{
  "moe_layers": [0, 1, 2, 3, 4, 5, 6, 7, 8, 9, 10, 11, 12],
  "router_noise": 0.1,
  "norm_place": "pre",
  "init_std_qkv": 0.0361,
  "schedule": "cos",
  "steps": 5585
}
Below are experts of layer 3 (counted from 0) of a mixture-of-experts language model. Rows are named router (the router's row for the expert), up (a neuron's input weights, with its number) and show model dimensions 0-191. Each number is 500 + 25 x the weight over its row's rms, rounded and kept within 0 to 999. Numbers have three digits each.
Before each expert's rows: a language model's description of what the expert responds to. This comes from a sample of Wikipedia text that the model never trained on.

# expert 32
Mid-word "ta" and syllables. Word-internal syllables, most often ta (overtaken, strata, Delta, rubridorsata), plus common words like based, several, University, located.
router:512478480468513519489449535494493484472545506511485458487468497511516480465499514492540492532536472577496486526540501535476511517505505506519532514526516433499519475418536526501507495539509489500490482464521544480499534468494497492499457492496510545446494483504495497507515501504470499491468510503514545510500510460554510469537475515509483491491481526537465510518473459507522500498478486508518509513517456489486490505466490503483514533506482501522509490476509466527453533577498505460494532476521517507497474493525510542531511501483508499480506466502531474469505526472513454492
up0:554520452481539493501443524488507555506520503479496487501529486489516520470484453449518489487516477558487455507511477496478507486508538492528494500528486488492526460512516505500469511534541498492512510510521463510520503538502495496496564463502504469498488497494501482488491502494568524487494505472513486501500474461503525483520508533484536477474541516523507463515496524460508503479529516495477533526479483481462453474555500479498481439481520483497493485492494512494473487478474510532472550436498489476543558486521497505469511530497492456512532466506520508526520525492509542493
up1:487506501476499521462473511492494481495477482499515494484478505492482535541511485461508502512485496512507472486518500528505493499470539523512487495559498503485535483508549490445498493551472519471497456519507432525475538536528496518514512502476494491525491511480484502478486496505508480503497475510529515523471512473507529513538512498522512502492466462486493502485510565471513519513462458482530503509486543540488498496515472494507503508545496506497473475460515445506561545447516504427484508498528539482531468534531507503481449511491518483496469462527551510475503437460504494512
up2:504482467475458506490490464491487497510520518518497557470505510531505516487485494498535461495526527529481492519548512496477473532505497536464470463524467532482475491514516502491454499484510530497492511514509503493488541473523500518495523488486540517482502512547497460498497554462506505496490487542466504484502510472502468540501478507540493513528517527557476507514478489491462473470513491487478446505542456472530549512485445471462458504500502479579504508524543527514529489518504493522462484497486519488535457474519493493530548525510485500447471519488459503508491492529490493471
up3:548533506473529506466521526507512499541516457505498519523528459491516537497514514481504490511524452460501503555480465478516490561502540503494526507466514511523460495503471543464490501499473492516491442495461457469485496499502520520487469558479482485492440514508513503507536508474530523468532501481463507487500516486486498500514493492509509455496520530510438446499512511497485488534488529551525501442510451529510515524484539540505493521466562479457489518493489494488503496525519486494493487484551499477512527527526496484508507441517503504466490520475504493498509489529494502486
up4:541484507487508537526490490509455500486522507509516453473510506496505507516493512502513473510499478437504489514503503511506552492499504529451435530475527471494497532481556506493489525522554497488477534452499535456505480465495491500470493517496518480516531499490477507490462518538454470492522531491531529512485562518494548512493486512520513501501456499569497508466519499513536476510481492536499459499501526498496511510489485503501465460525547477522463520474517481502563462536498504466466524482491510471508505488532517531468512459522449492522510493513475466515486533465493504523
up5:505482501508528515509507536486509529499482542518505538492506494504513495550501512543553511530496527498494490520506527475489493520482484552500445449521508470504484528537540483500494505454488492547525477533464508469534501508474488482510490523478496515521433502527485487496468479546430467475512510507569506535504494520511507486484492503556510465512460505475489468513497543465493518509501536486480491521488504442516517508483537498463460531460486525533527495484467462469502517528504462497452492495474487493520446463489489495521505520503482554497491488472485504488504483498526503483
up6:521500519537504474491460501507444537502483497513530474511506513484492539481507464489494496430468492457532576483481499539512516532504481513514491479520517508487459505534514477492487491464516493509499528539545541510491504518562472478530478516482480482492510534531476486502473507495502511498491515520483471546548497511506487467516500519502488511505471502528449527506529512519518475522487480486512507487545499476510519519507505478516517499498504520446505540481455450494494495542527524556528556463494488513490515492501527474521460443457529477479479520458511479472470499507468513490
up7:495501530501518529514499512462507444517508494488487473517529468512490493545512538511529518568513524528521495483512487458495499513466473501497564520521471518501487500499505466481483506441518525513492451502451509490473489504492518542493461495483478543493491491478495443506519491515508489461492499503529469471511553485476506498512469459528526521512521535493494487494505524522514496499527457463513478520482505435489459512485513522447496506507486512481531465472499514510471488500510546534509518524481511492519507483496513521524483502552498521481465509499508568487485510523578464461
up8:486435499479519511479519547497518491569484528543480480512501469488529487469505497508548500486488520497482533474490474535494497516486489500495526473526473496489485491523504455487552501487512483563506515517494535512476499491520508519534460509445477499490456464527510520486513490488503466506510498477467461512502483471469539495541531495505524527472483513493494499497473503485481492465530460484491490497529503503550433510495514500491466521506529516494483539497531520487492486530532482525452484530485501502526486546522570491486510435488542526492478504518488445501454532515487498494
up9:498510476462463507484503515490524502538491495507495502538499478489527471476466461520496509464502511525517505518487515540518512473505491526478550540476487492511501464492474515476475489490505493500417489494518448473454511491459517491559510513506504522473504506477500527446524485548504502499511532468514487531474498505537526489474461515490482488441448515520458485469509494442524507494518478464516507501486538486477506478578519518554480508474490523487546509511565489529515510522515499480467532522558488494516492517502510514526531501489482534485505487491482488509543510512497486516
up10:525532452512534543503497529515468495506508534522468479497522526487521472499485502472508469539494477502543497475525486502457571514519506496478506459486490468511473477487495552522496510511476491523521486470513500476534490512507468532482503558505525485507549498533483479447514441450483517521476470471494492499482525507511513525497531536497494496499480487512551539514515477517556503458493495530478503488537491475495503509528530515472514495515526512530510497517491440493532492541525514516498500500483456522477469485505501539505514488476498515477480522447487445489546465492548491468
up11:465486488476536499486517524521480491535524469466495514496511484498496510523509500510450530473495503536535508471534480520539467502478504498529484496525497481527457526510543494523476517508496501494512463467501558487471490512498536459502490487514514501497506492516510517536561529498438507486476491516498504469515504528469502496528438494482502470499505495529500511475500512504505503534479518530479483520523492466541461510480509513438534514525492545482458480536535495519513516535483464488521488550480489469510491493483481515514521471450479454489531462577537492488489467557506474521
up12:528504498527541473460487505514494474497490578527518517506479516518472515530504485497534483543471503481513506553503463464499516446509507477493487504502460502505451488466478482504468482523527477482493517489453553515464532506509463505490480512480532487568490509458523481474467534526486489513481464477490505525557494514519495498506517582492511473495495502529488510526552500503499489500500497493519540524537473467527511474518507495490503481503513491470498510470457539468442509530509514504495473452528477465489475490501485494506551478511502518537483470542513482473485505489510506508
up13:537522482500525478519508473523487521499498509518484482519498498526492509518510481527472485512501486525523465564525451528499475506474499493546496473497497451522475465457488491464534441518509513511502489511489542524434462453501509483500500525479513505489469453539480477500534495519554471497504490528485522527489535482521512460512488543507506529467509488477458522468442502510503538508531500516490451511516499486543520454548538465507485488553497503515488495483493495478501474472476508536508491516474531489495503451521513442521528497533491501471546507490480497520465517506494514484
up14:500485511468479470464517520465476451514487507501453526520477487504511468516513472530551460514508495523519526467501518530524506516510460485553497446546453485444522527508467481533500500506503481498551527501466486482491502504477525498503497496498526527491501530494541505485507511497536499495549494489487490496494518464502515517504508545557528514507505505523524523470488535551475514526507475488501480488466514535482490517504499471494479536489499493534529464483512476509488539531499502508534453540521502485460495470504500495507479466468487527462437519453552537505473480472468470474
up15:530525548512502517487531521522480518453542520437485497531482518476482533508533511475498512473511475535498531529536474496507508482531522496501468459502509502506545486495522516527540483466525496529508480494511505467512542477501508506508521477518496556515531467453487482489503497475520484523458500445472477495533476484503513493488506496490494518494485529452453487468479452534512478492500503547528513495523471456524551519474507549511472499494507550472501491517495507455509488483529479465526469494500539489477518506448476549488538502518496523498484520526471497451491518478467466486
up16:525509505485501509502443547501498503491490509460495459502515488468513560488489495460497485539518496496470486504533501497489482539500469469489428512486459499497482548510513520541469478506490526519519483480521560500489535504478520500526489490515472494485541535488497503514476459520505489533490506505442530518467500483507517499531550511479472510462514510514514475475456487511523509501514553471488478480516508524516494460508467528490468526481478518522471525493491521516521469474469489527490525530506518463508430489500534526481526552478498512458451474523552528492486484495520460490
up17:504471498488526511509492535454516490484491497489486523516445461497489506463487489551494493478511495492507471514510538538546485494526519494525468511505504496498492524505516494493486480484486558494522515507499506552508512452467548440481494530478476516531500583478527499459488481466523517461525508518483486536480528471524479503504515474559493503477491497457476544509510513499478500547501470526461516493494528509493499496484450490508472520497499510530501496473494492473546529506451491490461470500459524522474510518501521505536503481461548512497459500513576496518504481490539474486
up18:506478465505527495487526518481482550492545532503521485513509512458491493481490487524495522470461508508530483505472476495520507474464478508450514549534547481500520536474511544474550483467477503491516461527532519505537487528515429515527501509499493506442495493497505501507506510498493515524537493512487538526482511492525474492471472516478504484524462459504500497479510472502532517489456505477534482506472489512445521520483498423494507468513438511529488485520485497462522487499514525526483481469484498469551534508488492472481497498508515524485468532494546555503519465535518522532
up19:533522536442521497483517494512532532495523481491507471529471507517501527458495492509516523443503514525526492501513481459460499470488493479510496493471492517516485515452515523450555533495513533519534485492510551495458524493501440504526487510477475516489502504544489505504461472488545499493519536520468472472471509505509461452511506475530503496560482485483496510517509484508466511519482465462500463482532494534495548518505484531516511464456508560479540501511508480491523537482529470509451501509497510536475497468536520497549499499500505511517519497501470467455536518504526517518
up20:486463477513507532501465492487545546527486504539505534453497527476487529504537491554485519510497507531520470461487515516510531492490494502525539517524496507515537499469512520484482538498545469460522459550502435495473493474539496514496500495456521494451493474485509461514488507432489506526461576479494497520472506517496518530530467515486495480498498457456499512487487532517530505497513484492562495497529488510535552479518494487457468481493473480483512497500489481478504519500535491475515531496506497500511469493464510516525451503482526516477521492492530505491529448516495474525
up21:511494525490483506521513488501495483510501480511493542483488463452534508487485508515569514527479491491479516504520494545451569543561487462513498489503486518521501511553466492508519474482509476558507519501478498511514503533470555494480500493515525496536479519512502472510483484505492502492467513477485500481472489485460500522504521535538495464479503528468522499492458470523475503519475456524510506440569475530477511511509483477508509449470514493498511533497499510498493547519507500468522467478571481556506531497503497517474463510484501473518493454533525493456494504478502500480
up22:511488470472506518474485539470539483501494533490528467538514507487533499464490499510489480479488513472501519495465505569519517473519508495494523505487468505458495499520530468509491483506482543544525466465518451474495520486523530497545513486528527477524539475512485488471463498492515494521450454493449545507498527506470495512499513491485426482519505529524510483496471526444507481480512463460518549527520485456498510515511500515472497503506456521436517460467479522533473540533485517484514503512506509520508488555525516479508526520493509480493533497481499514449511527508516477476
up23:525537532484527524509467525498534502499509469521521510502507524532527509533483501456462531510556478497514435508474498497486459470510495524515498518495483491531507555491515516516469509521486511508493557489524532510489503495484514535466531547528443534501485505490538487521467501491490489526514527497526484478471485491477493458544482481484494484521419518542491513482499516450514482540517452555506524485468492506509504470462517461475477514487477476484550513504464454517450496494476480514501498489498470491504510487516512493483507516487498458529504488486450499446518518522501498481
up24:490527483491492438472480511451469520490520450496496539458504517515527458476518498492504494471431468526522521505506488460501465508523506480515519547487494457458564504439484493543468472486494476495512465460493491502549466491513536482496494460488505511494529489542491471520486499534524527500468464518506479496501485490509554555500521505517508496492486531491510515534515497435478511489508498502511481503504495518527527503536519492479494507528521507477506507499522510503566477519465451535480523507524507538511468487538477501536500461514514493476536484490513509542487481482517509505
up25:483463511534486520492526478533502527510503480473437506473493517487497494524467533498521464512512494476493473468555486568520517472486485493478479537500508510460451488485466545518514534440444499470522475510495501501502506483491488519529447496529512547468514481489485499498519522487521472510530515523505531510492488532548477498512506528502510485470506482514504519506463488509476567487479494486494529500492511457492478491503509485526530490472499504514508499510522534539478481525519498485485544469486463507478511453494551496489510452497439469491506555497477507458503539495560501515
up26:556498476504525526470544550457524502484503483524468475503464556522500500506522461486490547505528528514444484498470437483490467525489533502475506507496529489504506487502545467505509495530525503535489533489482540484442507426497520485477498471538500517481494492478498523502556504503533505561483545525519480500505485465507504497477483478508549514493528499555521461539509482461497465483484493450503512506510514520497513497498467524457509465515495497535515480493502515522517481484486477477468506514514494481464476515481500505516487513504517426502521507501487517503504473507527535505
up27:548489474486452485450507539481503517476510479486478532450457491473514496523506490487509519532541486523495511463469486519508512515493464499525489541532473507497485543512557455496512534566486501483495525472496449500519504511491469480504495454519463554467468519482468562494481471481488495500513509480475503483519505477549523485512480511553499456521435502459489499499523482477548522451482484506483459503487526494512488484522501511515525517501489475514504509529515523497465492537522497518485472482520485467509487515566507489520524517541485504484499515505514485504535534488528488504
up28:489468518542553482499509533509487506450489492530511499523486517503522539510467497503487535480519476508469503535517475485488529513516499507506517569502480434525556418479502498523519508481509474497484445503523492496476516509462491466530502494486500499503461502473510525517509529493456508493451469494460490464531450499532527479540483502480500556474499525466513467509472488518512491490482493507516494526525508535499508498485527540461521495513552518519524483461519506503500509453493475486516482518532495503471564469500473504495493499531502476520506463474477483543485445498498497507
up29:507480490506545504486505494486527474506491485515500463495502493504497487516483504490485480521522538523503502490488501509500503510502480530518540517471479464535435446496472496507495494498465514521530521509537495526508544489500469514535505510504435543529485511501480518512557514509494472503487498487517450496509526482523484510540465470497504487499488525493423444506532483525566483489492512497494483478491430478465490512514484519534521493467487470529522553538481520480465523492533502430480489518538487514533494520549466478487491473515470510461517520504506493485566492508494506477
up30:499476509486490507515521481465472512530443488496531487517481460489515545470466489505545485514515486487502482495513506462482515483490487484543522550507466542548501531519523499546481525499498509497488477489466513501478489399531523478541517495487501509513539484516512477441502528520501461486472471476498525549513456479506461503482491533484511533498519503462517457522505492476515533479498537519519518504546510542513486492510467482453528495499458512498483510501486473494470480480525513473506497558543486525517523512461496526490514522486505490492533498514512478491468543501514553484
up31:482537494494463450499455518491482534446544494504540513472517492513481524515467511529534466517493531506500560488464501497516489509485453509468533504492518487538528513522490545451480476481501465483558509496494493447506507543543463536468475511487505452493512495486480497476496504487491522492475492493439422527504520473532482487465495486496522475487502490527503538503506490497544470512499490520518561476496478529493476518491512466522502478527517559538488487551491491509497502494475457495469491466506505495499524506471522519526498544514546491515498519505513512508507505503514529486
up32:507523470503475503544453506492497508518497506475508453525514538505497479504529496478506473503504501455466459462512500501499445474479483468485523481491487522503496485496489471515529441518493490497501521485546484487500489460491529495491486500470493541508511532549495515537517517564497484500554469505488524465529550480504505479490479500493468454537530499515526494496489506501469535509484499550531486497519531530494530525478532491490501496472530440523500520493471501545501527510510487497516573480483453508495505474496483509505524486491484456462446487472531521510572494499550502492
up33:495463520501523479538485487486500506536491483548510455546519532495485493496511496488537531518502453481515512510493492481516493482465460472482535490493523477501501511513539486507487506506498523451532468470466500459530472443511482483497524556531486488465502527522473532527510533534497484470501476522523506500467524441499495521534472494526512518492481511508484498444518510459503495518555528480484477533480477488490517529434459546486524481496497493487484510516521521482500462496538514478504496528471509517443494495481504534518504528472508528459448491490491531479547541487515501459
up34:503478553484494472489469530483493466520481494498506525494473498484517469498456476535485548505489452516497471477531523494520546461467452474535537516518536497515454529544513517455530509504501516483531484492542510485461504536526497494518468454515483499478451496529497505504479453505501546486509460506546477479470495495465493534541534525548476498494534490468523494503480485507521493519484492458502483523483498506504474502503491459486479482501515458493521539530489550522465514542517494506526496503538489490520508498503537476514471563469505498527514494500501489444494480465530496520
up35:504512522478516542446443519499526510448510531493483506541521480515501540492473518526501505483484542491469443469460512521519499525519508526501535498520534466511474488483487456473483536509504506509518451485468506472533485499464491502496422534479493521518483500518513477506465465500487497526505469494476488547527480515484476535512508486505517529497509488487521531519441488540501514515531491456541484490509496489518488509514521473501499553452496549546462524502489523504468450496513491488474515528522489531531517478485525472502485477513499527497474488496491447484475534491527469471
up36:531545506476549517443472496478497482536501520504511550513504523452514468529521495485452504505498519499485501530504453488443532483521475504525482499500531511539494536501506484532529460509490525488518458462505469516521477490556494472474520496498489512472492518520509497498485516481469504479454486522533529474530487467505519519535503505484497502539483514497524524416503495460488502467438537497492494528516537469511452498498473531488524496523494503521533499526511458455524511481523507468494476491525507510435506519517548518519461519506479502454522517508503488523499476488517497498
up37:492502486504534534484474482519453510444514481519492449492464512523493531470487512505469505527529475510509501473545554482525472523503503522541517481483498505512426479475518511494526500498495537511508477512457492530493507525511491550519493491480514525510554468483495522483518471536480477501517434508523529476518491486521533493544491497536494524523534483527457453507472493468517507499477491504483509463490511516522487494505496510488485549487451498510520486481530501538444499510537455455504499520467487471463555535479531486508495505481509470514489533526520508485484435488499483493
up38:512506550505511472512492504503494516484479551516481508514493549478501482477490497481515517487502519532478482482497500521524551500500480513530518523504505504490557503524473514520534538472549511498485488502513487531503459512514533470504460528507475509457484459484505554463495513467499496531494479536512535515479498516491453481556480494458515499500517514508452520457539492479536491499563555534504489534531472469520472510464488516456502469474473538523531469502436524486497506493468526478478502481470484493525505512536484512456501495490468521521514538470475452508502508501477503541
up39:508518513528506518493505493470544474478496512501513528526486498498519532468485485523511431467490536526475508482471512462514525525481523470531522480536529485499518506465502507499520513500490516544569530520474482455514523485481484500520462490521502495534460530515471492520503465471474451537464428489499513524502530510496455483512454521500484514535494470490494476499490482504493507505513547448505508489464502513494513532532508511521521497517464498545505468491524508475482500492536485448516505479460486488464463487487524508542533515451518476526561479491541485507508497456517480520
up40:514537525495528533462495539511528523452469501526515482475504516487473502480489473472480507547507502506474437471528532487484540459491439517497546501531429517487445495462503530493454505485510474480482538478535481520507502468466487491444491524535510486510535560459503484505502517470491513488488482511545508522500508522535526487525533523502482496505454520480472497508481521511528444489477517500491512511485480505463507494473515508533530457487527530516515480473512497481465522526492523497558496499523515466511506512501473550479514489500526531513529489516493505520497479508471484493
up41:504495506495488530508522524466527545486497549514473494556483491471498489503505512538496492506514480573517526516512500506546495507540531496518512475477506452528534489493524467480470491454526480487459521461505534496534499480499462478536505479464499499497503473518510518523492469514536503508498473478503474471515512455485539506524525480488518498504492502489519504535541453504485467465474429494454502497536489502515485494489524478457462523520536516520495483505487540445490539515497502492484462527475487520526483521517562519518533534482500456487510504482477456526484527519473457492
up42:501516507469496474502480506499490506515476531512509523516496529472515545510536500489503491508512480491504482511521531480472495489528532479501478510545468484485499517499507474478509471532488472477434508515478481505512546467501518466486498502516516547510500479515507492509490508535494517519482484466500530527544538541486496479479504525464419486495506532526455523517479486413437478533427470504502511483511517483512495560520494513506516484510530474517476496513532474540512522519514509522487511524527518484452501492450501514513483559479471471488513532527476472527480488494514517448
up43:489493505504489491485499526495522519506467492483490496504538492534526522520536530506513542496526510452449463503486511507510461474525496436490475563507521524474542477428485496519555481489553566472541482494492476476497513475489507490543560442520497482502506539513460490530525512478528507461513496475494522501553501511520497531457491522505488502475512450495500502503516502496487515490453468497469494505466502479437459531552521504500500492497504490499522462500537507506488486515486513512510525519504521503497496464499549479473495486482495515467476507535485502492527531495505484489
up44:505476501506512487517530464441501480531490515537471511515460533475520526440514488523513511517524490547492513464534521514495441537506507545532491483519467533524527561510498504501455546511464546475486500509507510505525484491479472526504495498519533513513500446480461510452515473486499458483557494492469500485465493474515496495492482502519507491481509513495511558494461507527472500520528487510483517520519507492510540521528503497510453476520456505497504493492477479499459509524462483519495472512523501535503498430477539466525498503511473514468463452525520530512522467479516500496
up45:535474535485475492457468503505551498528512497494467507498521535501522490467524498503474505489491523476517480525497495525479475495470498483555498475538459454501488462482505497518479518470537495509508505500523486529473505545497494492511485499469473522499521503498504487504497530436495519456526532479476521575491543526510486479424486508519510483481514491506481496528500489522524566499476487518480483511541505492497512460527501481488495502502458498502455488479486527503426531518473488517498474480489496477523464476522507522518531483529527479561505533492504506513573509496508472449
up46:467496530497468500500446520531518498507505495527523476514493504516514483483480490483520496523526499515459489480482463456541477468497510506544536493502509542562504494530463537514524457483517476478491472511533518471512472455478566514480501524514520527538504521511520514508514502531464527509536496467488498464526533503529480473512496515518484468516499512501497525484454433475501445483526491521493530519496461518475469493542498480485527480519468480479490507487512446478482545482485474487510512459485492483458507467516521454537512539519542530491485483464537525529505519519497515514
up47:450515506488514447508519450489485474471517536528516523506499521480482506511493530517515468552521495488535524529465518503496475520470491492502549506525484510487514540435527489529528488475491463523471512488499482522529529493437498486464507504477534501495510520485489494483488486522549528506479533487508518485507495499481496457492499523484473511480488544494514528495506448522432501508500527475492489449484435491526482490526538479455487490501455541513518495497485485496532501538487495461496481519505497487531515542473515551513544513496534532457468519497538461509496537477495500492
up48:490497494490518513518473506526500503525509473507460494493480478523517491529491488458474499510525477529490477480494492474503483479550505479515546512529491484462570502470489477461504497481493518534504494467520501527480479485545490511493492524544514472516484474523560503486481499497505468473558476492483468492505499482482477435522506472481500499536476460570518447512528495505501504519548515540473485506479473489449508515485532487516504532502499466492530496515481556521475456504517479501494572506474515505478480494520519503519531490538453502559473450504506478478490504501541512499
up49:502535477489560500482474478497438500508487468503496480520495496538473478518593484488473490477518458522549454514504482527501491498487486488495545531509504491466516525479563453482524472534562516504502482546523500488530493462490511516509515485537499504505525500494500545515502457475489502508516483482460481494517452526530516543478504473505470507484465450463474524527501476497498505505497518529524458519498495495501512528504471475491543516544474479505465485489497489501514497545522504484549540500459467494530524486530507475487480525503494482456484498532478500501486491482514488475
up50:468506512469488500488515545489518480447487481493483482531521507519480476472532506461516512494513470488567481476483498539474509492506521504459511509508517508476527481506542479478501491443516517471516509483546505534496465470525530488485490531525490532443519506510513516464511479529492535499521419478468483514488554492540495489509509536525462549485511522497501531515499541502505485475472453535480469459468521498504482510521489522497525499532488486522495473492525499519539502510456524484511518562539502484525501506463504503484578465475493489494478476493501515512480481515487464483
up51:481450509483556500489529535527480485534475541497558498485467512474499537511545470503495528532510471478503501494544497496511482514505474512544532485484508481489530485523532496462535491562467468527509462511525463466473456506516522508523466438466505511469503519464484477519514512534506493502475486531469512565486499500520469504472499509484529478517494510459488507503477513471504490478517531471514514489471470527480525479473473495481556519524505530509497495517519540560536496483505506496463531495473467477482498464503503493498561501512526508482526474512479513511512456481481499498
up52:535488478464516487511518488505508491487487475507478551472521501494518504445501501460553521510437530493449542475471486482537514498523457539521510481508547491503443479531509504496511487462479479517525494518472529486502467494499541518489496507524482528469497468470478492486521522457558481494478525526514537512492509477535503450482497527485545469512500499488475519561502489483555507462490471466513524500544447559488466515543490480504506524522489535479529533473516476503509494512500491503454480527467489539508509482485501497500523494511518484496494503510489452511488512513469501522
up53:508508492505521535501474530518539472497488508487494501463500494458491494523551518487540512528515488506525509500517444490499519462499532515484503527513499501480519485492488538523467507529512504492481468497463493505534524507478501496477509547537496496496561522510482439433492451508504484533517493503491502509477488467476497486468499454490545512469521504498496463469508487495516515462521536470522486499521480490517492508478482539530498544514553499490548519515490445477475517505504451480494511542521525487526456521542452556509488543520502501528439483483492461488524492508471464476
up54:498530480488499483513544528480494523483507532528473529486497515499486475480499476512527442520546539504472493489532550518513503476463514540488477493518488540507482520511514472503511501464519484496496460492504501501456512512516495559533480497514542503444533510469517526450523466535502500476473494496520546512477512491536456491517464506498507507466562506508485489478472468465522468488514480515502459509551478526511519487505505543521532475556484509481459509485467507468511515545490520501496507501502488531467482455532489489458525517440436514468489494472501488513498501485517504504
up55:515504514498503506467513492562511487485509495510536508521491486475484523497483489550442467566547476538518510541549518525524450485517505535488517528486523513508472506546521484494466481515519498515546498511508504512494534484501506492483489507489548521487480445465471476529492495513459478520474528502502513477462486459515500460524502500508500544500514495504475524548527458511497461496489472525498506548545489478495533526520503512500480533484488498486508507477478504522516489511469495514504494519516409480464467447477516489477483508451504493480499482464475475537501482455490519503
up56:485520437465552482451524486506451489513556473477490500513461469516536496506481466509530528502516532546484514526481496535482554530506504505499505513528537488560503494477516497543464457510469567491456488510475561510517479493498485516548499559488494502456479498483475527508491495507496494495489490453496559510489496487539491501522508505515488493488443518491480485514479527469510496463490498501510470486512507504482504469500468516515523539517500543487506495531516501526484484470486540482515496494471485526481475513466475442485526494514515510460507474483466530493505494489475503524
up57:483501522454525538489471548501505494493527496499446486511468484527506479516474491533497514524522487491470490478543497497516538508520511497527517504505543480561504497531527515525489521516516505506526486515429468527494460505459538490516481474466526536475498504530524537493464521478478466491519506489469493525537506486512479512520513488502496541533561487515513518436505506528479473483487522529481491552480459525516463553495510508456484487503488455499530518476519482495491528498452464474472494487506481470512479499515521542550462476451497499515495488533522506483516504484548494494
up58:492489496494529477572504498479496480527496506499467487479508533503504512456464503454454546509510475525446484509552517536478515519511510515520487516473491520502528514473476499480545521553460501489496525466507466477486506490515495535507505534479508521535484490474470502498528511470497528488475470524507551513526501451523523489493480486515567501504553516476486504477495531507500516482478489497483527479467491514481544482497495477470463440494476557498510477517523447484471526497524483533491529505478506485496518495529506486507518500494512494471533456484551522429480524514484466504
up59:510480478491474457550504508488540475518528519512486496485509495453491496455506469555484496532512491537503504505535532499487467501544482482483492545509471499486541493495521512544494550514434530484510508473529501476520477483495478512517512487456492516492501488532466527480452479494495494496465496494459525534528507510520493489521504519515478483492485499485506442504485434508542564490489502503506503472526487510544502539514497486491534505498516489514494523534505478530530503491516523493414450519503544506488474509511471494450529433489532493507492492508463470502479496497516529516
up60:512494465499490523524451503515473505535489504497449492489508461518476513514563522509516499496528499529471485497501487506495445498517506499520503511558507483526534479474504538445480477492496473516492530487506501440494500477527479480498466490453521500529483481532455514463495506533520512503482470555489488493552500518499505450512531503503512473524445524495518515482510470491475546481511512512489490522504502482501533544504525440517519511461487498508516500531495484520500484450511493506484528513533521508538501476485485545443548519446483515527544457444485500506527511523492501490
up61:512504541477538508517490510511536476479477482507485514522522521468500543515511479498469530488529517470520535506452507461541480538487505497482477507520507459475494509518512487507484516493508501459527519523550466518463510514531479463545500505500517479507512543501503529529503475506507550494495470507488477503514513478508535508511501544508465492464500430460495513554436494519476498495479520515512498558520521510465492518511471539538498489459492517492436482454484469501468522550534501498519482491516497482520492513454505566512495461448516499482481525508505475483486518499481475480
up62:491502500530515523513465525544447496522508549501479498495501433511498470503487495519478532432458475508492490539497527502492512463505502467528456505521475510528504518493532484475493493500485504456518479546511479480500515518532495494511489521484462492453479463542492490476499524506522495525511513563495489475474483454483535512468529533483510545521515494532542499472498504506512496495466455524491497499537520517505498461505525463501485493495458510480506529523517517524485483516489534469486493521473496521473509517546519482491518522538464540462561455485518451523498449474521499508
up63:444517528480476493514496455481500486496484487445526526466478483496539500505450498534492542465543483491478463512499494514494489507531499469489521497506500444520503488475527519504550474524500493516489447434453489515535498498518517533484499510528511484564511509527463542515498532484506528505490506475520508480504508544513477490498515500496516507478533491494503538492500471479513525478507465507514485525518459495483518503532465497489532486509507505501432539507472558489507552484510518510504500472475511525510508487512561522482462503486494523492469487502477489477561428528508482505
up64:547479472516469503503481529516450502480537504528476541512535474489463503501527473441506520494501469500532487527509497516516441491501492500476477518539495496503485557481522505483482506497483487538494527535503484539533491523500523483526460507504477534546486505495531513476448500504478532489531517505520537505495547527471524499453488481514477504474484499527515507502506450503530485510495485489488499472543484486475472581490455488445518539488504535493532496478467491507478486517486486481489467481506509489517521471498512522509534455482510513541508504579527523482496472532505522528
up65:481451498503485479507525522526448463486445487531484488507498491491499479452509521539523489482472495545492473528464500474544527497490481506494500489506527468524549530503503478527499473490555496506553482475525518496466517520546486549506498557538493489555556515508494474512507454470492527502530472490504490519525487490451466484515573538468499496499484478499475477491490480474512535497476480487526522514521537463461516491511457525511514529473479491503527472494478508504457485536470541476512521513497487484489486543509501497506519499513517501490473495442499487471495499523521525489
up66:479467539473504491525497488546535486501472502484495527510482539473506484465536516503495498534448486487484501497520483479505526512524534476485563507549509495511518508416470516527490482462531512478511522496529512481479445497477483534501503497498514528493518516492515560482533508512545541507450521490488512519454502476523465516482517509504509542497488572479543448511520483512516453486495486494509532483516538467476540516471521478510491459475540494514512467467511503489494488500501508488513480477468513495526467488482491511543479513504467488516530455485484500505477445500493521480
up67:459480490493488509551440512536488500515504558481492505483494510489475465518470505517506511475530527524489557534490467489517525477526517516540536509484480510504495459469507498541524495487505478457520504460518532535508498481442484477490499531502555486546532514487501530494469486469478478550440530491489537526479480487519519511479492438477548506511462506511457491506497508505480496501524453511520515524506506511432497492474495478526529485529520477510554474516490512481531492479528515480516545496508503509474529473526516537502543493474500503507448512493493504507530508514503477495
up68:464490517497515522542520464512506515468517493461460512462517522471533483512477497531529534504488550533525540506477512478516477511515485493459460506468514494494500519457520499535458481510489544481459504505523514502500507484481502536460494513502512550468529503533522542490528523482496529546467527517497528507492506508543486502473492517470448482487475507459455519507499505468517528483475565508500496507554486500497515524470494476511491480487522519530475468499473509520488508500549495477495517466452496561489492488492524515499514510526489495530477440489463465462507466519526493449
up69:487495479474499517516528519544516497430470496494513479473493514514504502442497515508500486558497507516492498476472497527500460512545517487507481471540447510486495494481499510536423506479501515492486488474487493502545493471544507533472488493463459503543573513495484535476499535522526501463541482514494496484478531514530512461492517515490455521505478513537497515549480511499487507498462489493459499511562500516510575464528483500512487478471517513507516529517523443489475533541529522471520474498506491465535515516503506492520490486495500527501481481454495480497508513494486517476
up70:495468493481491520492530513492513493481472504461525518487483489507482495481531496518551513527484464463512546559479514528480527496538519478482494479507457499472518484498493474509475505474485536465559480489494452505475469522503493539485505502570503564490502495539515479477499512502514439494465486530498471471494494503548477552478493464527482528493501508542488499525470488498496503526506525508470438510542511469487485528525505440502525495499580512448489463487514508509511456493520508480491525513467516522462494504499493531514481503507503509527496525503518486495511535490517490453
up71:467537504515534441468459534438492447518495503499522504453463469504480481470513581481493520471536492477538522478491498538461480500495511533492501504519471500503454468475471471509497507509522524519496522480513521517534491479511493466492523502493507508471517524493501515490531523553506488456492479535513478513472511503484505513506507545485519481513542531505493451551513474490490474483496528474482467506524501547499529477486519529508509477523493542483463509507521488489507476501513510491524500526556471436487490514499531499492498527544459510492468464517483480469554515499486512511
up72:517471511528523487501494522507490481482477460493509498502480498491535518500478458496512504482528445484530461521496484486481496498514507503528528491418535483518517491464502477504474517525513490499495534530465506450506527472508502455509501534503510576507486480503453499488488536490492459475504517544525496480502521500475474456495460494527487481513493510480542542535506519495511470519504527558519543491524492506524480469498510480487483491476510545496481447530495480510508534482498455461528525474481543495504517526539530477503467514511577534503508455518511539510528477501478481518